Experts of a small language model: 10 layers, 128 experts in each of 10 layers.
Below are experts of layer 2 (counted from 0) of a mixture-of-experts language model. Rows are named router (the router's row for the expert), gate (a neuron's input weights, with its number), up (a neuron's input weights, with its number), down (a neuron's output weights, with its number) and show model dimensions 64-127. Each number is 50 + 12 x the weight over its row's rms, rounded and kept within 0 to 99.
Before each expert's rows: "gets" lists some tokens that make up at least twice as much of what it gets as of all text. This comes from a sample of Wikipedia text that the model never trained on. Tokens count by the router's weight.

# expert 98
gets: " a", " ", " an", " |\n", "-", "\n"
router:53 51 26 59 37 59 53 71 40 52 55 27 42 66 45 54 66 43 38 54 68 70 65 56 53 55 54 53 32 61 60 44 45 56 43 48 57 55 53 70 32 48 48 65 69 60 63 55 68 30 33 41 46 42 44 62 34 45 49 39 60 56 56 41
gate0:55 49 51 57 50 55 47 60 48 50 56 44 66 49 43 41 62 35 64 49 48 90 47 58 49 49 51 61 75 51 45 50 49 89 38 48 57 86 32 54 58 62 61 51 13 52 46 39 49 48 49 44 29 51 19 51 53 46 51 50 53 50 56 62
up0:62 40 51 59 53 52 51 53 58 49 54 52 48 48 66 51 52 32 49 52 34 70 58 61 53 71 40 64 50 51 49 35 77 43 43 16 55 51 47 30 56 50 36 81 40 50 50 46 51 43 44 61 44 74 13 50 56 42 58 61 48 48 47 56
down0:47 37 36 60 32 65 49 49 47 49 50 42 50 30 49 44 60 50 65 55 33 46 45 51 54 50 43 51 43 53 39 49 58 62 42 18 50 51 54 54 61 53 29 68 67 48 50 00 63 50 29 34 56 76 42 50 50 55 50 50 49 53 60 56
gate1:37 49 43 47 51 61 34 52 40 51 45 37 48 49 52 44 54 81 57 50 44 38 46 55 88 48 48 63 51 46 99 52 39 47 52 44 49 37 71 62 49 59 51 60 53 49 51 44 51 50 51 49 57 41 19 47 48 34 46 70 49 87 44 57
up1:48 59 52 75 51 50 84 49 42 51 43 45 53 45 41 49 51 49 35 56 65 50 45 68 46 50 37 50 26 47 70 67 49 39 52 62 51 53 48 48 48 71 57 29 50 90 62 58 52 37 49 56 50 51 51 50 48 51 40 51 53 21 53 51
down1:50 32 42 35 57 55 35 48 60 21 48 28 45 56 55 50 49 29 36 48 58 66 54 45 47 48 58 49 45 48 31 47 36 45 48 50 24 69 53 56 65 45 51 50 63 42 88 65 57 27 30 61 47 51 48 54 67 33 60 48 53 73 57 32
gate2:37 53 49 43 53 56 49 51 52 50 50 18 52 44 50 53 47 45 48 84 75 38 54 50 50 51 41 47 47 51 45 35 51 27 55 64 41 51 30 58 59 47 50 44 17 49 44 50 50 50 52 52 50 48 49 28 43 50 53 23 46 45 58 46
up2:60 51 37 55 17 66 46 64 50 76 52 88 52 56 51 54 57 48 64 62 34 49 44 51 46 57 51 53 40 48 22 48 55 52 47 52 66 40 50 52 61 46 49 56 43 51 46 31 46 41 50 52 41 86 24 19 32 59 44 46 86 50 56 35
down2:50 50 39 54 33 21 47 50 40 49 73 49 80 52 50 48 49 38 59 68 64 83 52 78 46 49 43 47 50 46 57 45 46 54 51 62 49 50 40 51 51 84 41 55 15 50 49 39 54 52 51 41 62 41 33 43 36 62 51 51 56 65 58 75
gate3:49 28 28 50 37 48 52 60 50 42 39 50 52 48 51 54 42 44 62 48 21 41 65 50 25 71 47 54 47 53 59 54 51 50 71 50 55 56 52 43 59 57 49 49 20 39 54 60 53 62 01 58 48 50 67 50 38 55 50 43 50 57 59 59
up3:84 99 40 35 57 56 48 48 43 50 48 62 47 47 49 24 54 56 45 45 67 54 43 45 52 43 54 45 63 50 53 47 50 60 43 50 36 49 48 30 43 51 37 50 59 78 45 50 45 46 93 52 68 49 35 56 51 42 67 49 47 34 22 43
down3:63 47 29 49 33 59 40 47 39 53 15 63 33 52 48 71 37 22 52 49 52 50 52 55 59 54 48 50 30 57 40 53 55 52 74 34 44 54 36 48 58 23 46 83 50 56 50 44 65 12 41 53 48 51 35 51 43 46 61 50 64 54 50 42
gate4:50 53 50 75 50 46 46 50 66 53 50 48 39 67 48 53 49 48 52 27 61 65 50 50 54 69 42 24 88 54 41 72 65 25 61 70 48 46 58 52 49 54 75 50 48 48 62 50 70 42 47 73 59 35 24 28 44 28 48 45 72 47 50 36
up4:50 46 51 32 82 69 61 50 58 49 43 73 50 34 51 24 52 51 50 49 66 29 49 54 55 29 22 58 49 42 49 48 47 50 81 51 56 49 17 58 51 99 77 45 64 46 44 43 36 50 47 36 59 52 52 32 60 42 48 51 56 59 48 52
down4:35 51 41 71 56 49 50 47 44 57 52 38 71 49 47 54 51 48 51 44 53 43 55 54 31 33 31 52 45 46 48 52 78 34 56 51 42 23 39 22 41 50 46 57 30 48 50 50 56 51 53 45 52 47 71 40 53 56 55 53 68 67 25 52
gate5:50 38 54 76 49 36 53 53 55 51 47 47 60 66 47 36 50 70 46 53 51 47 50 69 43 48 43 51 53 50 76 42 48 70 50 44 58 52 28 41 50 50 59 44 41 51 58 45 56 55 51 45 19 56 46 21 49 51 54 52 86 45 34 43
up5:48 45 45 68 32 29 52 48 48 54 50 43 47 69 57 51 56 58 47 52 37 48 47 39 56 50 51 30 53 44 51 46 49 71 56 35 48 56 64 49 66 51 59 55 51 42 38 46 56 52 52 49 53 50 50 65 79 65 52 46 51 44 28 28
down5:44 35 53 67 48 50 51 09 40 63 39 34 55 54 42 43 51 46 50 52 51 14 61 46 42 36 44 46 43 37 62 63 49 61 52 46 38 46 52 47 56 50 49 55 53 58 87 49 53 55 53 15 52 60 34 40 64 48 52 68 57 34 50 58
gate6:50 50 44 67 47 53 56 50 50 28 51 57 63 56 46 60 40 50 62 57 52 41 50 61 54 42 50 47 46 50 76 71 40 56 44 70 17 49 56 99 29 43 66 47 50 55 82 62 50 52 49 45 50 48 25 48 50 23 62 49 57 53 41 46
up6:42 47 44 48 41 54 49 59 51 50 43 50 43 56 50 49 64 70 52 66 41 58 51 50 54 53 49 49 31 51 47 57 51 57 40 58 47 45 74 52 49 51 49 42 52 51 68 31 42 45 31 50 42 27 32 38 49 51 57 49 48 52 87 42
down6:55 31 48 64 31 72 47 55 62 49 68 44 60 36 43 56 53 49 60 90 68 99 56 41 51 63 54 51 49 74 48 48 60 76 40 50 62 56 49 50 46 27 51 54 53 52 60 46 61 43 48 51 21 51 29 85 51 38 46 48 36 40 35 28
gate7:68 56 60 50 54 42 50 51 49 54 71 54 44 45 50 46 57 55 42 14 56 54 52 47 51 52 40 54 63 52 32 47 46 63 62 42 50 35 01 36 23 48 49 58 50 47 32 44 65 54 33 50 44 56 49 42 50 36 52 47 62 50 50 49
up7:53 51 60 50 51 44 58 50 49 49 47 93 52 54 51 49 50 48 47 08 48 46 59 49 47 51 46 70 24 62 72 33 46 60 38 11 49 62 52 47 67 38 58 44 49 57 53 49 53 44 42 50 47 95 21 53 36 49 65 43 51 46 39 54
down7:46 52 43 48 46 57 69 50 46 45 54 36 21 43 74 52 50 34 49 49 39 42 52 57 36 63 47 61 45 47 54 28 57 48 45 22 63 57 46 43 74 61 52 63 47 49 51 54 53 33 53 51 72 48 74 54 38 56 49 51 51 53 41 54
gate8:53 50 52 49 50 52 65 57 45 49 18 50 54 33 46 46 49 46 48 52 48 62 49 60 51 62 67 58 52 53 41 32 38 64 50 72 45 50 44 51 48 34 60 50 42 50 61 34 51 26 56 45 49 49 33 55 51 53 50 41 70 40 29 23
up8:45 46 59 43 50 51 32 43 56 35 55 50 46 37 62 54 49 61 49 47 52 65 36 51 57 14 50 67 52 52 53 56 54 47 50 43 51 51 48 78 59 60 34 49 49 50 19 50 29 56 47 53 42 54 61 45 60 50 52 44 26 56 56 54
down8:45 49 46 21 10 49 43 59 59 47 72 67 29 55 49 51 50 46 51 51 50 50 47 57 50 49 35 44 30 53 30 49 53 26 55 60 49 50 52 52 49 55 40 09 41 52 36 59 77 69 27 51 43 35 67 46 45 28 51 40 58 51 38 40
gate9:48 49 50 58 39 46 49 74 55 68 32 47 42 54 50 56 51 55 31 49 47 57 48 57 57 55 43 38 72 52 47 49 50 51 49 53 54 50 50 44 48 59 57 51 72 29 46 38 53 52 53 27 64 71 55 52 90 41 59 47 48 44 45 46
up9:45 42 36 80 50 52 47 58 15 64 41 51 46 50 46 45 53 50 55 57 54 51 53 49 76 55 50 47 57 56 52 48 48 69 41 50 50 51 55 47 62 48 46 47 56 56 51 46 56 44 52 50 58 70 69 45 55 61 51 49 42 41 43 44
down9:41 43 55 55 55 59 69 47 48 51 44 55 50 65 42 59 50 49 51 62 46 46 52 61 23 37 50 44 49 66 53 64 66 52 58 48 80 52 53 50 57 47 52 72 50 51 73 46 47 68 20 43 50 69 58 57 68 48 48 56 50 50 38 57
gate10:48 52 48 67 38 50 39 48 34 42 51 54 61 51 46 46 49 43 43 44 48 50 51 60 53 63 63 65 55 67 50 42 49 55 61 51 38 47 53 55 46 60 53 49 47 70 37 48 48 43 38 58 45 69 53 59 50 48 54 56 46 46 40 49
up10:54 52 61 20 56 54 35 50 60 47 53 50 59 33 62 69 50 64 65 18 24 40 43 42 60 39 63 50 54 50 48 62 32 59 53 47 54 48 49 25 47 41 47 55 19 34 50 49 55 81 50 30 65 50 55 56 59 50 21 55 47 53 53 53
down10:37 50 52 50 51 50 40 60 51 45 58 50 61 40 51 53 50 58 49 56 55 49 52 55 40 31 41 49 36 39 46 57 47 55 57 51 53 44 40 49 57 50 54 52 43 41 41 55 38 53 55 34 60 45 58 21 57 65 50 51 50 68 55 50
gate11:58 48 47 36 49 66 46 53 51 30 48 49 29 41 43 49 51 56 81 06 52 79 38 18 50 48 52 50 49 47 58 49 43 45 49 52 44 49 47 34 48 51 26 60 51 49 54 55 27 80 62 68 55 38 54 51 50 35 51 14 43 43 69 56
up11:45 37 47 43 54 60 47 46 49 51 49 50 40 53 49 40 42 50 70 50 44 46 51 47 20 52 46 58 30 20 52 46 50 46 47 62 52 42 50 39 39 50 53 53 16 21 49 51 37 43 65 51 52 64 06 52 52 90 49 61 53 58 52 82
down11:60 30 49 47 44 55 54 40 12 49 51 52 50 53 47 55 39 39 54 58 35 51 56 50 53 50 49 59 27 41 51 51 77 53 46 48 51 49 50 49 52 53 40 53 44 47 47 37 46 59 49 48 47 67 15 50 67 81 57 47 19 50 61 10
gate12:61 54 43 43 20 48 69 49 50 62 42 44 49 77 47 50 63 49 53 26 47 50 53 49 50 53 07 48 33 62 47 43 50 50 47 60 53 50 60 27 46 52 53 55 49 37 94 46 67 41 57 47 40 27 31 48 58 61 56 40 57 66 48 41
up12:47 51 34 50 51 59 43 50 57 43 49 59 66 70 49 51 47 57 63 39 57 64 45 53 49 49 32 62 34 65 53 50 68 38 46 51 57 49 62 61 34 44 51 52 53 52 53 32 42 49 46 50 46 61 65 33 46 20 48 50 28 51 49 50
down12:45 50 39 46 35 51 30 52 63 40 47 96 45 59 51 54 48 44 52 68 62 68 48 49 49 53 48 50 36 51 29 48 63 50 48 56 52 47 66 50 68 80 52 25 59 54 51 47 56 62 17 54 43 48 53 51 38 25 43 34 55 40 50 54
gate13:48 58 53 49 50 50 40 30 33 67 47 60 45 53 49 39 81 51 57 16 51 51 32 32 49 57 46 46 53 58 75 45 50 46 42 53 76 61 43 04 53 49 24 61 46 54 31 47 69 69 61 50 52 43 48 58 50 42 46 39 45 50 51 50
up13:48 65 44 39 60 51 52 67 48 46 64 36 62 63 59 68 49 40 56 66 54 37 45 55 49 19 53 54 31 54 50 46 47 63 63 45 50 40 27 50 49 58 54 33 54 48 48 47 38 59 52 47 46 59 51 21 37 63 62 51 56 45 49 28
down13:37 44 34 64 54 82 45 49 49 43 51 51 41 53 46 49 45 46 54 63 52 27 41 58 54 50 54 55 50 58 83 47 71 33 51 52 50 42 45 58 79 11 52 85 54 58 49 49 59 50 48 27 43 54 57 43 50 59 52 73 69 64 36 46
gate14:64 40 46 55 51 57 52 39 35 48 64 36 72 67 50 52 53 59 55 49 62 46 52 50 47 56 54 25 44 37 42 50 41 51 25 55 39 52 61 49 25 06 49 66 52 46 32 71 49 54 48 42 49 52 90 51 62 50 62 57 59 90 43 59
up14:51 40 49 71 44 48 53 40 37 18 64 49 47 49 51 53 78 53 43 50 56 71 45 47 49 55 67 37 55 51 36 52 48 49 49 52 55 46 55 54 50 32 50 62 59 59 43 50 78 43 50 50 42 49 67 59 65 48 47 55 51 73 44 48
down14:40 60 46 50 49 53 52 49 54 28 50 54 49 57 77 47 70 50 60 51 53 51 45 49 54 48 50 35 43 52 50 45 43 49 30 75 44 48 52 52 53 39 47 53 51 49 58 49 49 46 74 24 42 61 69 51 54 52 52 49 38 58 58 52
gate15:63 35 53 50 47 49 51 66 49 47 44 44 50 51 50 52 48 59 30 65 48 67 68 78 58 48 50 50 43 51 48 50 40 54 50 86 58 42 51 87 50 49 54 54 59 52 51 45 58 57 49 55 35 49 63 18 56 41 49 62 72 47 56 49
up15:49 18 49 47 50 60 60 50 48 50 10 45 52 50 40 50 51 51 25 52 42 49 50 52 64 27 57 15 47 44 09 50 51 56 49 43 55 49 68 68 59 50 50 58 64 36 11 51 39 74 44 50 35 50 63 35 53 50 41 54 50 49 53 39
down15:50 51 50 57 43 50 62 48 52 49 59 49 60 30 40 23 55 84 54 47 36 48 30 45 77 57 74 66 51 51 59 54 38 38 48 46 49 29 50 50 51 66 53 26 70 49 34 15 46 86 42 49 50 69 51 50 36 26 54 58 70 28 40 50
gate16:46 43 42 46 52 49 58 63 81 49 43 67 22 47 43 52 49 48 52 52 30 48 35 46 51 54 41 61 25 48 78 50 50 55 90 52 38 45 56 68 50 50 49 58 71 24 67 44 39 51 52 47 60 52 49 47 55 50 31 46 41 33 62 45
up16:63 42 62 58 57 51 70 50 36 49 53 47 74 40 43 54 55 46 43 63 47 66 54 33 67 54 45 49 51 49 52 51 20 50 72 53 49 50 40 47 48 69 69 37 49 57 45 52 35 50 49 60 50 30 48 41 35 49 50 41 38 54 51 73
down16:88 51 51 57 45 49 42 49 48 43 35 46 52 72 67 47 52 51 52 59 67 49 32 45 51 66 33 54 55 50 99 52 58 38 71 68 40 14 45 53 64 53 58 49 59 48 43 52 46 30 55 64 47 45 55 51 63 47 55 51 55 95 48 58
gate17:17 45 51 54 23 55 34 57 59 43 49 51 24 68 57 47 53 52 48 55 66 62 67 76 52 56 49 53 51 43 52 51 49 46 65 56 47 41 29 64 26 51 59 60 55 49 61 49 89 51 35 54 54 86 53 60 25 51 59 49 40 46 33 58
up17:38 48 73 49 51 52 52 53 36 50 49 47 51 58 49 48 52 50 46 64 61 46 60 48 44 38 51 39 54 49 32 30 51 54 54 54 49 46 51 56 49 44 72 73 48 51 53 47 52 49 79 60 58 65 54 50 13 58 74 49 26 48 30 51
down17:33 52 47 52 61 61 36 50 51 73 34 61 46 66 53 49 56 42 52 81 45 13 52 50 56 68 62 78 48 54 43 41 49 35 44 43 61 48 42 59 50 43 34 52 53 45 67 45 63 54 51 50 62 67 46 54 48 50 57 35 42 50 51 50
gate18:55 46 56 49 65 50 23 62 18 48 50 44 50 52 28 46 50 42 40 50 52 45 45 50 65 34 51 38 44 53 20 45 54 51 58 28 50 88 77 48 50 69 51 44 70 28 20 48 51 52 44 50 51 15 47 58 49 51 55 49 43 50 50 49
up18:59 48 74 49 67 51 51 55 42 55 55 51 49 54 50 52 62 51 49 49 51 14 49 38 40 47 47 38 48 40 32 52 80 51 47 80 54 50 72 50 57 71 53 35 49 50 50 49 29 27 56 54 68 51 48 50 48 88 50 50 49 69 50 48
down18:63 43 67 21 52 49 80 51 34 44 54 43 44 53 23 54 60 61 54 50 81 47 66 44 55 56 53 43 81 47 50 57 57 49 44 52 50 48 42 70 50 46 48 22 48 52 38 46 50 54 48 50 49 42 44 47 50 53 50 50 34 57 43 50
gate19:47 50 47 56 50 55 45 55 76 37 50 50 82 62 40 49 50 48 59 49 47 46 50 52 51 39 82 53 50 50 35 52 58 80 51 28 46 59 43 50 46 47 47 44 50 51 51 40 44 42 45 50 42 48 45 53 53 48 52 52 51 50 52 50
up19:55 36 49 50 52 50 45 61 81 47 54 51 68 64 65 49 55 45 75 46 49 45 51 52 55 47 57 50 35 62 50 34 60 48 51 35 48 59 52 44 47 39 46 51 60 52 43 37 50 55 48 60 41 67 54 44 62 54 52 70 76 50 43 50
down19:32 16 45 52 25 72 51 75 41 37 51 54 53 48 51 40 53 52 65 49 40 52 58 45 51 52 50 51 41 46 20 54 63 52 44 21 45 54 71 48 63 68 42 48 56 50 50 22 65 46 20 46 51 73 48 58 50 52 51 44 51 50 51 03
gate20:54 54 54 68 44 59 50 38 48 57 55 49 51 52 27 46 55 68 47 47 72 52 67 62 47 51 49 51 48 44 62 59 21 38 49 73 50 50 50 47 26 43 44 50 39 71 49 43 69 53 52 55 52 49 35 12 44 52 57 42 46 63 59 53
up20:61 42 63 31 47 44 62 51 47 49 57 58 50 48 48 32 51 43 47 60 66 53 51 37 65 51 87 42 34 34 49 53 29 54 45 63 49 55 50 48 32 47 27 45 45 44 50 60 53 34 30 50 48 52 51 40 53 48 63 50 68 49 44 50
down20:48 52 56 50 47 61 54 35 50 47 45 50 56 26 52 71 54 42 68 54 51 67 44 54 51 61 49 68 46 47 39 56 51 49 48 33 49 51 38 36 40 55 24 60 73 45 67 10 58 51 54 51 50 68 54 48 69 92 50 52 50 52 48 55
gate21:74 51 55 38 51 66 50 76 50 49 41 40 51 77 47 41 55 48 46 58 50 54 49 50 72 25 90 45 53 57 64 61 51 30 49 46 46 52 50 63 45 47 50 30 72 75 65 49 50 50 26 41 58 51 55 52 53 41 49 62 52 59 49 50
up21:69 50 48 43 52 38 46 46 41 59 47 48 60 54 50 47 54 51 49 58 63 46 50 56 56 50 50 52 54 46 50 51 51 54 46 50 80 70 59 45 41 50 36 45 50 58 43 55 55 48 36 48 49 62 81 31 51 51 55 59 51 52 57 60
down21:69 56 75 59 51 36 32 60 49 49 51 59 78 56 57 49 73 79 52 39 46 51 69 40 57 58 67 37 51 50 49 49 51 42 35 51 48 40 46 44 49 40 60 39 39 72 63 42 50 47 50 51 52 48 43 50 48 53 35 30 46 72 45 53
gate22:49 47 47 43 37 64 36 57 50 40 48 44 62 51 35 55 42 53 67 48 49 54 49 67 50 44 58 48 32 61 50 44 43 53 50 74 22 47 38 77 45 62 45 54 74 46 90 55 57 46 50 60 51 50 34 85 31 55 47 52 45 41 65 53
up22:49 40 46 49 51 41 49 50 50 45 50 45 54 47 52 47 43 49 46 53 39 08 64 52 33 58 66 50 48 18 40 61 58 54 48 41 53 22 50 49 66 50 49 52 44 42 43 47 67 50 50 53 42 50 56 54 56 67 47 53 56 47 30 55
down22:48 53 54 49 84 50 41 57 47 46 49 52 47 52 71 44 56 40 07 65 51 45 45 52 55 51 44 30 56 49 49 56 52 56 51 67 45 67 36 61 56 62 40 43 45 54 28 52 50 68 50 31 42 43 88 47 47 59 38 59 51 56 34 16
gate23:50 48 47 67 54 57 37 56 54 50 57 41 62 52 58 47 73 18 51 50 48 46 43 47 62 56 47 42 49 52 63 46 47 45 49 46 52 50 52 24 49 41 41 28 43 59 53 50 57 74 51 44 58 24 53 53 50 50 53 49 49 47 45 50
up23:79 47 44 70 55 59 45 54 49 46 54 32 82 49 50 37 61 34 77 50 37 44 46 44 51 48 59 42 49 60 64 45 44 75 38 39 55 86 50 38 51 32 49 38 48 57 69 50 52 73 55 55 51 49 49 47 54 53 47 40 45 54 45 47
down23:51 62 03 52 35 51 34 66 48 54 53 33 48 32 61 52 52 44 61 64 32 36 55 50 51 54 31 51 60 50 48 47 50 48 51 50 50 47 64 24 65 53 48 49 48 70 64 45 49 54 46 27 50 49 54 64 45 43 48 50 62 51 49 61
gate24:50 51 57 67 54 39 51 53 40 51 47 45 56 15 57 59 53 43 57 44 46 46 50 55 68 72 50 52 50 24 42 48 54 68 43 68 64 28 48 67 37 69 51 60 61 47 51 41 56 50 53 54 47 60 55 35 62 40 44 27 53 40 38 48
up24:56 54 71 47 48 40 49 50 51 40 57 51 49 58 35 45 37 51 48 49 51 52 43 45 48 58 54 64 47 50 46 57 36 38 35 49 60 43 53 48 80 50 65 54 31 50 51 67 38 30 62 47 49 49 50 54 48 50 64 47 66 63 76 49
down24:48 23 48 55 52 52 41 64 44 87 60 50 57 51 37 69 49 50 52 29 43 58 74 78 46 49 41 69 17 46 50 44 54 42 40 46 69 35 23 47 42 49 44 54 44 47 67 53 78 49 32 47 48 50 46 49 42 38 51 35 92 46 44 49
gate25:50 50 36 48 51 53 47 44 36 50 70 51 55 51 49 39 67 36 76 52 54 52 50 76 50 46 39 50 41 49 47 40 51 69 53 16 47 50 49 61 50 61 47 44 63 24 56 50 49 27 50 44 51 49 42 51 42 73 54 53 80 51 51 51
up25:51 60 51 49 10 51 51 45 50 80 62 63 43 32 48 50 50 50 51 37 28 50 58 36 51 46 66 42 52 52 58 59 50 56 54 75 53 39 47 52 41 53 24 46 43 68 27 59 50 66 53 48 55 51 67 50 50 50 48 39 35 26 49 51
down25:56 86 51 52 72 50 67 51 61 60 48 50 36 52 48 51 50 51 35 35 53 49 19 50 29 50 55 50 54 65 72 59 48 49 53 64 70 40 29 57 13 46 49 49 53 50 51 96 22 63 67 55 50 55 62 18 54 30 50 67 51 49 25 78
gate26:45 49 21 29 53 51 44 46 42 48 38 28 48 54 37 50 39 48 49 46 48 49 59 39 48 52 42 57 46 51 99 41 50 56 55 45 49 37 55 46 50 40 48 66 50 40 51 48 54 42 43 35 86 58 50 61 72 74 69 45 59 51 62 50
up26:14 51 42 65 27 53 49 55 48 72 31 49 37 52 36 39 50 50 39 63 46 46 59 26 91 54 49 49 01 44 80 47 48 50 43 46 50 44 48 53 40 88 38 45 49 73 68 55 46 50 50 44 36 44 54 34 58 54 48 55 48 42 53 54
down26:38 51 71 37 59 52 82 49 50 42 50 58 54 56 47 62 52 29 50 48 38 46 53 49 91 49 43 58 49 49 35 50 48 46 47 40 10 49 44 59 50 61 38 49 48 48 52 50 48 43 47 69 59 30 10 13 51 47 49 58 53 44 34 53
gate27:45 54 49 49 38 49 50 49 32 54 74 49 47 45 65 92 60 48 42 51 74 61 78 51 43 55 53 48 48 48 46 35 52 48 66 40 55 45 41 54 50 52 41 36 52 32 47 40 49 45 28 45 51 55 52 42 34 87 50 50 49 48 50 47
up27:49 50 49 41 53 58 51 44 33 49 60 51 50 63 55 35 36 37 60 47 51 31 30 58 36 69 41 54 76 35 46 52 47 14 61 22 50 50 39 36 52 54 50 34 47 08 48 46 43 55 46 50 44 50 63 45 48 52 50 50 42 54 76 38
down27:50 50 41 62 00 44 49 50 52 49 63 24 51 52 55 35 47 45 46 68 50 49 49 61 49 62 49 47 55 50 52 47 58 47 23 46 48 76 48 27 66 51 48 70 46 52 50 32 68 51 40 36 28 51 31 58 48 48 54 50 52 53 79 36
gate28:34 43 71 52 34 45 57 48 48 64 43 47 32 57 50 55 59 37 56 48 48 25 53 48 34 51 26 48 29 71 38 52 52 32 61 30 49 56 49 48 52 34 56 60 51 58 36 62 51 31 54 60 42 42 49 37 51 55 64 69 53 12 49 55
up28:47 49 54 52 45 46 54 46 38 34 61 25 56 62 52 53 52 52 42 53 53 57 52 52 82 31 54 47 53 36 43 40 59 50 46 56 61 48 53 52 51 48 43 50 54 48 53 50 63 50 38 49 48 50 81 50 63 40 50 30 49 53 64 48
down28:53 52 50 49 48 50 46 51 39 49 85 50 48 52 44 51 50 36 81 60 50 53 60 64 63 44 37 52 52 41 57 51 50 50 03 59 48 42 70 62 63 31 59 56 34 66 69 58 46 44 49 52 50 34 60 55 47 46 52 33 55 52 50 63
gate29:32 52 33 54 41 50 50 34 48 99 39 63 50 50 23 46 58 75 52 55 50 52 37 57 49 31 45 55 43 51 73 41 44 65 78 50 49 50 56 52 57 51 70 50 52 59 51 51 73 50 47 53 68 25 33 56 58 36 50 51 45 48 28 43
up29:45 45 47 30 43 51 53 56 51 57 22 53 50 51 58 55 42 44 50 49 60 27 63 45 57 69 51 42 47 50 30 34 45 51 51 37 49 62 46 46 46 71 48 35 48 57 39 71 50 40 47 40 47 50 49 48 71 60 50 52 45 56 36 56
down29:39 59 56 53 61 49 55 79 51 30 41 47 29 30 62 46 53 51 49 48 43 51 84 42 50 43 45 45 56 51 49 53 69 56 42 52 46 53 49 68 50 45 49 50 40 57 80 64 51 50 28 41 43 50 65 53 64 55 34 50 48 54 47 36
gate30:54 89 59 40 48 47 51 52 46 54 57 49 53 52 40 50 43 39 44 63 48 42 41 57 64 45 40 56 38 41 49 53 48 57 54 82 45 61 51 73 46 48 28 49 43 49 50 52 50 56 52 49 20 20 57 47 44 48 56 51 50 51 49 44
up30:42 83 35 51 48 28 50 55 50 49 26 54 47 45 36 45 64 29 40 83 65 62 65 54 60 45 39 39 43 41 48 46 43 48 50 60 73 53 49 51 52 55 37 31 49 99 36 64 78 49 50 35 56 24 73 51 48 49 58 52 62 49 60 41
down30:50 48 42 65 47 54 48 45 51 50 51 70 56 36 51 47 52 56 37 46 52 59 46 69 47 64 57 50 51 50 52 60 50 48 40 56 60 50 51 50 71 54 29 45 52 58 49 47 62 43 53 66 49 35 51 48 38 62 51 51 51 64 38 50
gate31:50 29 48 41 54 52 45 90 49 54 43 50 07 41 47 44 50 71 56 35 56 79 52 50 64 64 47 62 47 49 49 50 48 50 49 63 49 51 53 50 54 50 52 52 51 53 49 56 46 48 57 55 49 51 28 64 66 54 47 46 49 49 53 87
up31:39 44 65 48 57 42 50 51 54 50 25 29 19 50 21 36 25 51 49 75 56 50 51 53 50 45 49 25 32 39 39 50 50 60 49 63 50 49 49 44 50 50 45 64 50 46 52 43 57 45 45 55 72 49 53 52 47 63 50 36 66 89 52 47
down31:55 39 68 28 74 37 43 52 45 52 34 62 64 49 37 28 48 74 39 48 50 43 46 40 50 50 94 45 51 49 49 55 39 66 35 48 32 54 65 49 44 50 47 30 48 40 51 32 43 45 39 56 48 49 46 50 59 47 47 41 14 47 69 42
gate32:47 66 49 41 28 45 21 51 50 49 49 53 47 55 50 49 41 48 52 68 51 54 50 49 41 50 99 50 51 57 57 50 40 50 63 50 49 51 55 50 51 36 51 28 36 53 30 83 50 49 73 48 53 54 59 55 27 52 33 48 71 60 45 46
up32:50 53 57 54 50 51 46 42 54 45 54 51 43 38 51 55 43 51 52 35 32 37 54 52 51 34 52 51 49 24 51 49 50 36 49 40 54 61 54 51 61 71 53 75 59 44 50 38 20 49 52 52 56 46 36 38 60 72 52 50 29 52 75 54
down32:46 50 34 42 51 51 59 55 61 51 55 53 45 33 51 57 47 50 57 50 57 35 50 41 42 30 34 56 42 27 41 56 60 42 50 46 48 29 42 53 48 53 67 88 52 53 59 51 51 60 50 60 50 67 52 65 42 46 46 67 56 44 52 51
gate33:52 52 51 66 32 67 50 47 47 82 55 47 50 24 50 49 40 57 51 30 35 52 49 50 48 54 67 45 51 49 57 51 41 38 49 50 53 52 53 63 46 61 53 56 50 50 17 37 52 64 42 32 47 50 27 57 46 24 46 64 49 40 45 53
up33:42 32 36 46 50 42 52 53 53 47 51 58 42 48 18 56 45 54 62 53 47 48 50 51 60 46 46 42 49 43 52 51 52 34 50 45 60 50 52 39 44 50 53 48 39 55 53 38 46 53 58 44 45 36 29 40 85 49 48 86 30 45 51 48
down33:77 55 48 57 60 27 48 51 59 58 60 48 20 28 68 54 37 44 60 51 46 39 70 54 48 51 56 60 40 49 53 51 38 52 51 08 47 55 98 51 66 58 70 55 53 43 36 54 39 52 50 63 48 87 48 46 19 66 47 40 63 45 51 49
gate34:58 66 53 39 49 55 52 67 52 51 54 52 34 52 51 63 56 14 49 52 52 43 59 88 51 53 22 41 51 54 51 51 60 47 49 47 49 46 23 57 76 43 46 45 42 47 63 59 51 51 51 48 50 67 47 54 52 58 29 62 61 38 61 50
up34:49 48 76 46 53 65 49 50 50 50 51 52 44 61 49 62 45 23 27 80 63 54 68 64 60 43 34 42 47 48 56 49 64 51 50 47 37 43 32 56 49 45 45 41 38 44 52 50 51 66 52 48 46 83 51 45 57 50 51 48 54 39 51 41
down34:52 49 44 49 47 25 65 45 36 29 47 38 72 48 50 50 64 42 50 51 47 64 59 49 55 63 60 34 56 45 51 61 73 51 49 61 30 32 46 49 48 50 45 61 49 48 51 19 48 73 67 37 55 13 46 70 69 64 50 62 35 50 61 48
gate35:50 52 37 39 58 44 48 53 40 50 65 43 48 62 50 51 52 46 46 51 56 43 50 49 54 50 47 48 50 70 44 45 51 60 51 34 35 53 53 60 50 60 60 26 52 51 51 47 38 10 49 54 49 51 50 52 19 63 50 53 68 47 50 59
up35:52 51 50 51 44 30 48 54 53 39 50 45 43 40 36 32 48 68 52 53 52 56 52 46 70 50 06 54 47 51 44 50 41 67 61 77 66 35 77 52 48 48 39 55 52 50 36 50 48 38 37 15 51 27 56 72 49 51 45 50 50 50 56 67
down35:54 76 50 47 73 49 59 53 49 53 40 46 29 62 50 50 57 79 42 61 57 49 36 46 72 50 40 23 50 53 78 45 47 50 49 54 68 37 75 64 45 50 51 25 63 45 32 41 46 51 48 70 57 35 54 58 49 44 55 35 52 45 52 43